Weights of a small mixture-of-experts language model, trained from scratch on English Wikipedia.
Size: 8 layers, width 192, vocabulary 16432, 32.8M parameters.
Below are experts of layer 5 (counted from 0) of a mixture-of-experts language model. Rows are named router (the router's row for the expert), up (a neuron's input weights, with its number) and show model dimensions 0-95. Each number is 128 + 32 x the weight over its row's rms, rounded and kept within 0 to 255. Numbers have three digits each.
After each expert's rows: a language model's description of what the expert responds to; "gets" lists some tokens that make up at least twice as much of what it gets as of all text. This comes from a sample of Wikipedia text that the model never trained on. Tokens count by the router's weight.

# expert 8
router:108171116089116065027114092103108188160104169123141125136046131141104092175173211121127160187117150098157115143149175130112150191161149131140119155156123160129151075108110130104111127132107125094096138096111153106139145121130089124137091120103118192149182136122082125100136105146087156128
up0:074142125056144108153207169102107116079165092104118136098070091208128131132177087140138138104103148122101107146114144148024036111119200168171165104095125127192107101133146130093117143149161141122124092112169096133064158101196138145140117104102143109140147127040112136100098146198170093153
What it handles: Digits, dashes and pipe separators inside sports results and tables, such as the 0 in 1-0, track durations, dates in tennis records.
gets: " |", "0", "1", ")", "–", "2"

# expert 53
router:081153106093112087100132068168098186115104139111129127113116076068104124176160179092102129156130170102143128154250139136113155119193142088184142156165087214141148119094087109117118152164106138099113149156056123109127126127082137111133124116116188139143138137135102146069138143160065104076
up0:124195110100122123121152080157105124087162086172137151113123103171134143124125159124156137160121167107092146105133165140103112063203118184134097166136108142126189135145154130131218140145144169143108124131129101129117209111113115058189144078167095112132136158144127147122118167086100102153
What it handles: Pipe separators and numbers in data tables, plus infobox field labels and colons, e.g. Phylum, Binomial, Born, Event:.
gets: " |", " 0", ":", "-", " 1", " 2"

# expert 10
router:132173121067113100046102062134100163171114158097116132120096150099114132221143155099110194163103167125189128150179105133097136096175153130133189146144059162147137103118165162109116094137111140084124131135106142109147128136120112094087115141116171136132118118137113119072105133123121136120
up0:149085140178124113142143121116155137167109145105076163128086147108140171116112079095078167210129132120142085141099139105103169129157053090189168112180145122135128096134169093150136107192127104099129109089173165097157135148040131109182143107156116161144135184115144179105087109130086159140
What it handles: Numbers in dates, coordinates and table cells (27 April, 36.7, 38), plus commas and closing parentheses after names or values.
gets: ",", ".", " 6", " 3", " 2", " 1"

# expert 9
router:081154132095179078054107077160090150169119125108163106117086101102072147132190145145103161152122167114143113169155144153070172173157154125162166173191095176151137136146090156082144077148124116097092162084115149110133155183133127122116148096100111130184128127077108163064110129130117138126
up0:097070166166149156099112110123190122093146093089161127173157159105136145156119130163177079116146126092115150190108085133090090154124120183156144115111171127118095154097110127117081102147101070058187128151151121136133159131145160095132152111208113148130140124113119118137153132168195134081
What it handles: Prepositions like in, of, for, on, at, with, after, under that introduce a noun phrase, often before the, a, or his.
gets: " in", " of", " the", " for", " on", " to"

# expert 52
router:088155113128119130067158099123111199138066174130132096101119129083105127186145203106086184173101130122149127123207194130080164169154149113150199114114085189140133142130119159101121128145082144063094174109066136092134130156138108105159153160089130167146162122111121173099148140156091170113
up0:140111114149140144094158112152140145120177110131193138156142167121060132110122107147133105135066117155218107120114164137122130147115107136077164139129093125172112114176157082108206139114173191134094078132090098119136086121105127124161159153121157059123208119083129186136138072130115155106
What it handles: Pipes and numbers within dense numeric standings or stats tables (38 | 11 | 10 | 17), plus row-ending line breaks and separator rows.
gets: " |", " 0", "\n", " 1", " 2", ";"

# expert 54
router:124138127132123078032139094128099156168077130138148105131101149164074098141126163129120097159148163112133129146201140122082142157175093144154129127145107191155130111133069173094110154152075135080134163093107158079126151173108103153081129109107114128155115127140129145120150075143133109103
up0:121125126144148137171131216130132125059152105053140131113126162116105137119127096140121133085086116053106120159169089100159099028140132137152159146149098106114131119127116121154209127066106118166122068169167111129157148137132134184094074090146159107071197096122121110121193113116136168096
What it handles: Periods and closing punctuation ending a sentence, such as ., )., ." and ;, often after a list of names.
gets: ".", ").", "\".", ".\"", ";", ")"

# expert 1
router:101152131109112087060130098142108189151143117100150123136090132088143145205173184123116087163156149097148160144173158120101124111138162141176166126135099216146158113108097107118135178187078122108140136088134150090183169147141117135144100131042122149135178118120131128077105105168089178098
up0:111108106158121129120067116086081134184127087053128171125108144132147132133116081127145144072120088155199083110130111090148117088098146097157145133116113118135131143137132150110170153176146145111136145133131062098103187132095135201144107105092111097170129167066141132122134124075117140125
What it handles: Line-initial dashes, bullets and table pipes in lists, infoboxes and tables, e.g. "- Coordinates", "| 2001 |", "- List of".
gets: "-", "|", " |", "\n", ":", " -"

# expert 26
router:106173110142103070094136096148108173100112139111130097169113097107117108162154201119084137161100146080156096099197158152103127179155139083197138139140134163105145082154119129097131136140070137124094128128094156079177204129099091086164118081104107147140167080108117112126125109140066144093
up0:167192136137110112090110117156085114187053138125126081122093154105113092162131201107134152096105177136127136167117160105071186158090133114121100115134114100150130124104059079046151135133039108110125127079121216169141136110133126128151150075151115150158138133130158099156094088101111073175
What it handles: Auxiliaries before not or be in prose (did, does, would, can), plus pipes and numbers in statistics tables.
gets: " |", " did", " ", " would", " to", " does"

# expert 17
router:110167129113156090073132056138089147151098106096115170126098119127050103132164165177106134136124178105149094157173154143078180164190132119152178161185105116134130112162122195109147143154110090081086124074102159115158136160142106115111133115113144128157173121062121155100106109159134195093
up0:142104141141110132112097082097132121131067125142161124122133175161105120108112101132150119155145159088081175124161136114066120113083086118075003100119124172133117171108161134147118175146111212131131138142127105118110151129149162149097102100126122124103116140144140198169120127102164100127
What it handles: Prepositions and clause connectives inside running prose, such as of, with, despite, after, during, between, including.
gets: " of", " with", " for", " by", " to", " in"

# expert 43
router:097120111115162072095123105119078138123092145077153168151075118135061141148189131176111164186152179084120128150174157158070155152139146143144141170172106118141117088157138171111125161135086111092077140077057104108177147153119113088149103132078124123171157109062108143112086093173102143115
up0:069134125157121080118175151131129126114154127119111101134097164115175120110185145088117101110135166225114146104092148132154122166114064160133160148144107083208086051097141136144171087093123104104130149114115145117123173108171132142176144095113097125121112114111127115087104085210113054109
What it handles: Past participles and main verbs after was/is or a noun, and the prepositions after them, e.g. founded by, occupied, released, used, organized.
gets: " in", " to", " of", "ed", " on", " with"

# expert 36
router:123153108097139109101141082146122162176097130161110120125076137100100145163184192130148138133087169117164134145193164139119117137169177108158147122127102191154176088113085131110139132175119104134142142107074119113160130153103109146165084122116194130157223123120131163073145086164094174051
up0:089140208122134165130131145181136144139161159177131158119175179077116179117109123136160100131169114143108157201116084138098132116138100174144158121092045183082134108145160087142147128130119086122124182091177130120113087145113127066121109133110140114188089126086132195133098109148156120196
What it handles: Markdown table structure such as line breaks before |---|, pipes, score digits, and header words like Votes, Candidate, Preceded.
gets: " |", "\n", "|", " ", ";", " 1"

# expert 33
router:091161097112172079086104077163046148181125151102174146123076124091100119179166134136104158144078170086164109136134166171111139164156158090135168139141090171165149102134082144117146117151103129096131179099021170091139116130120111109105133160080110149152147089076065165096097091130078145072
up0:175146143159125146128131130071083126151112112101155145187065144130103170127099119139153128188115115110105090101097179082131123050240096099124167146094147118179100106137087093086110221118176082138157155110134128100201157115094148089185117113139085123119146153113160112126151129133070181178
What it handles: Articles and quantifiers like a, the, several, these, his starting a noun phrase right after a verb or preposition (undergone several renovations).
gets: " a", " the", " an", " his", " The", "'s"

# expert 48
router:103162115065132064049158126134077180202083158120152135147074083092098136141176195107137122123080129135181139139171163148100134144132164115141104155158108172103153146092112142113110124123079143121103161127085186072141146152120127152112103146080142191154170116137112145095116076139098099052
up0:176125073083212136098145149118136217159106154093126161073081132159078131136059110130131138135176128108113103172132159139080115137181136108145111213139156136169090134114116200157172189148098108129132120140097147092142105140129129069120145114132117076086136138131116142113081087143106161140
What it handles: Line breaks and dashes that end infobox or list items, such as after "(aged 68)", plus odd word-fragment pieces in names.
gets: "\n", "|", " ", "-", " —;", "Personal"

# expert 4
router:112166116126112110037161124171099206200070130105189088114115099110119123160178174105104115141094159129164170154182161136105136143133137104160142141129076145145181059107098141095154120153081128134096183113074177070149119161103150109138099151071154188136152115116119155107132087166077101090
up0:157160127140143130098119130147131153110107117099155167052128158189123092153174109114054123106085166131091131138154150182068141141204132158115131110092172101178122093130112103107155117119153034132094138079141161134155121091180144087139150124128158098171192111113060146070151093159160110146
What it handles: Hyphens joining place or nationality words to a following term (Birmingham-based, Canadian-American), plus line breaks and pipes ending table rows.
gets: "\n", "-", "|", " |", "–", " "

# expert 31
router:107159125127199107061134090147067132140098106140102194112118164100095101139149130142133088149099161096153131195154133169099161164199123105162149146122111143148166135128096134085150145151078117095100127084075174110148142129139106125094101098111173140145144113098109098121084116163107155112
up0:132165174100052202153129085152132139173126089095147089140127180068128142135139155093152133108083116119156114116151065130092125148115096127103127105135095137152108103179144111156185112159158129175100118149107091133120145119133121164212103130139154125133049117172130122111197107124100148134
What it handles: Commas and conjunctions that join clauses or list items, like "as well as", including, while, because, which, became.
gets: ",", " as", " and", " with", " was", " is"

# expert 61
router:107119115126149123028098085156108137139072106145120126132145132120095100182153146113128098137107186126160134189160143125078173137157133110165162147151117152128163137097124148102146139130080103100103124112117179089179133156139067126082088130109182129118134109081094091098116102148138180098
up0:149120114114138120106118126172043123121221098109101116104102060137176092111164126138089127103111179124111126095108188089098130131071126179175134165136149079187049096169170063133099163105151146115137096134180130147087084105158154063124112123108145088116104131145117144163151140122157089122
What it handles: Commas, periods and closing punctuation right after a noun or name ending a phrase, before which, but or who, e.g. "Zsédeny,", "Helen,".
gets: ",", " and", ".", "),", " (", "\","

# expert 58
router:120145098094229082061091077155076149146139202087168166103112121113117137165156148138129174156105162087138109143132133154110126170158157149144183161153088164168164100139112156115130109155102102103107189105055160108132123130079108112099127159085142136170124125068061151061106100161113179097
up0:102110071114060170104188145196153137145157159116082096100154085119144061135101182084097090123178127095131190070119100120122187142132177191138123133141124138082088130120174076142135120118108202109146112098116101141104109140160138102068162133188117093155170155077147112131082151144145152144
What it handles: The, this, his, its, their starting noun phrases after prepositions or commas, and words right after them, like accepted.
gets: " the", " The", "The", " a", "'s", " this"

# expert 5
router:125107121058105061034143108162131216152097155103151096146108110112090134154136175097071080112104174089150143175158144136105141174147137128151153156138133183123154108115107130098126158177113112106070161122088164070175153197114162121131083132085132158181141150110161141132099095164120150079
up0:121147079143120102078115114160140132095122158098131131178190185082149171106123122109121118108142199185145162122164100142125088181118131112121168128114141170148144131111121150134161186178112141147151144130045200125083080100077166130163177152120132116107141084118135133143168078099150147035
What it handles: Line breaks after sentence ends and before headings, plus heading markers like ==, ===, ====, and list-item endings.
gets: "\n", "==", "===", " ==", " ===", "===="

# expert 14
router:140132117113171123046116108157057130165066088134126169110149109093148110150163218103155106153083158134137135142149107155085143144128137127148181161159114141145167090108084140085193119174085106072125143093073190086166161163122087121088079130134114151120156072078110135115121075106092151100
up0:142142126081170141110099144164076127134126132148134143132133099110144170133117124146092103160104128183150090090132145105109134096137105114152118106097100126134162083065090099095129126151154073201163196155179108151130132198076120089104093113110127106149167064104089126153169154150128102100
What it handles: Conjunctions and list commas joining words or clauses in prose, mostly and, also but, or, while, not, then.
gets: " and", ",", " or", " but", ";", " also"

# expert 45
router:093203128104237072093107081160072166175119190096163169122079131124114164177148164141113139131096182094146103160132136151113128145179167102129186161124093179150132100123106176059153151127118112118119187103046219104136130112141155121126130132090152159156166084072072124064106072107111144117
up0:105091139093109117119149135116130167121120110152177063048117121112158160110075089135189086113156111184068201110146157137120129104123131161136132091160142140120130133085172139096124123150108071169115116096124158109106177121087072170076154119096052103140185119106156136160193091187131143128
What it handles: Words like a, one, the tenth, several that open a descriptive noun phrase after is or was, as in "was a delegate".
gets: " a", " an", " the", " one", " first", " two"

# expert 44
router:064134065077119100041155109172130202162106191099136123146120103108073150144150196113125115149104141098129097113211126122127164179120142116117119172146098163122190147145107135070110119113077136102096150124085159034110151140114110134150124162079135182173139156126120153103129125192108147055
up0:132171121107133104105149104137139152137159149154110136154102134114154088132084186096142174150144133047086135148090140140090166167216131136087129139102079096157133124127107115146215104151149162130139100140158178115124174151094101175193135159145123178080171076127124127165104133133130096119
What it handles: Final pipes and line breaks closing rows in league and election tables, plus See in "See also" and position codes like MF, DF.
gets: "\n", " |", "|", "==", " ", " He"

# expert 3
router:095116082084170111027106071186079166176133197067159126106107088136121135183180155180115157164081149096158132112166137137113176136137190115156143159172135141153174102100101118086104149135071124103082162114100122081108141144155101119087094136081100117144110101111043159045092093177152151106
up0:096037134152138123176154167161161120071103154170077182076164101077103150151116105099126092115128115171195120151134144099155116129134169113150148120086106116127171177136102136175155204133169152105145168135087076136182153171095192160130102124146144062102127108140182137131105133103118095109
What it handles: Possessive words such as his, her, its, their, and 's before a noun, especially in biographies (his father, its surface).
gets: " his", "'s", " the", " her", " their", " its"

# expert 34
router:099138124106187125089180107130071130112125135126139145095111095160090134159139155120118120143131145079138102123131152146092152191122091157124143170123128153123154114168092159102140151143084131098094112124048159085146160112115099129124096088080119138166157105095123106102081101175131164138
up0:104110142120098126114148108136097129100138099100144095178115166115127134148117164155139101113159204109098176101114162183142175143164188125130147112158126108080158079111072131132124127081110142140207160107176148114097135116146152141058047113131107126114131075160078107130089085169153107146
What it handles: Words after a subject and auxiliary: adverbs and verbs like quickly, never, became, be, plus was, is, also, has.
gets: " was", " is", " were", " be", " also", " he"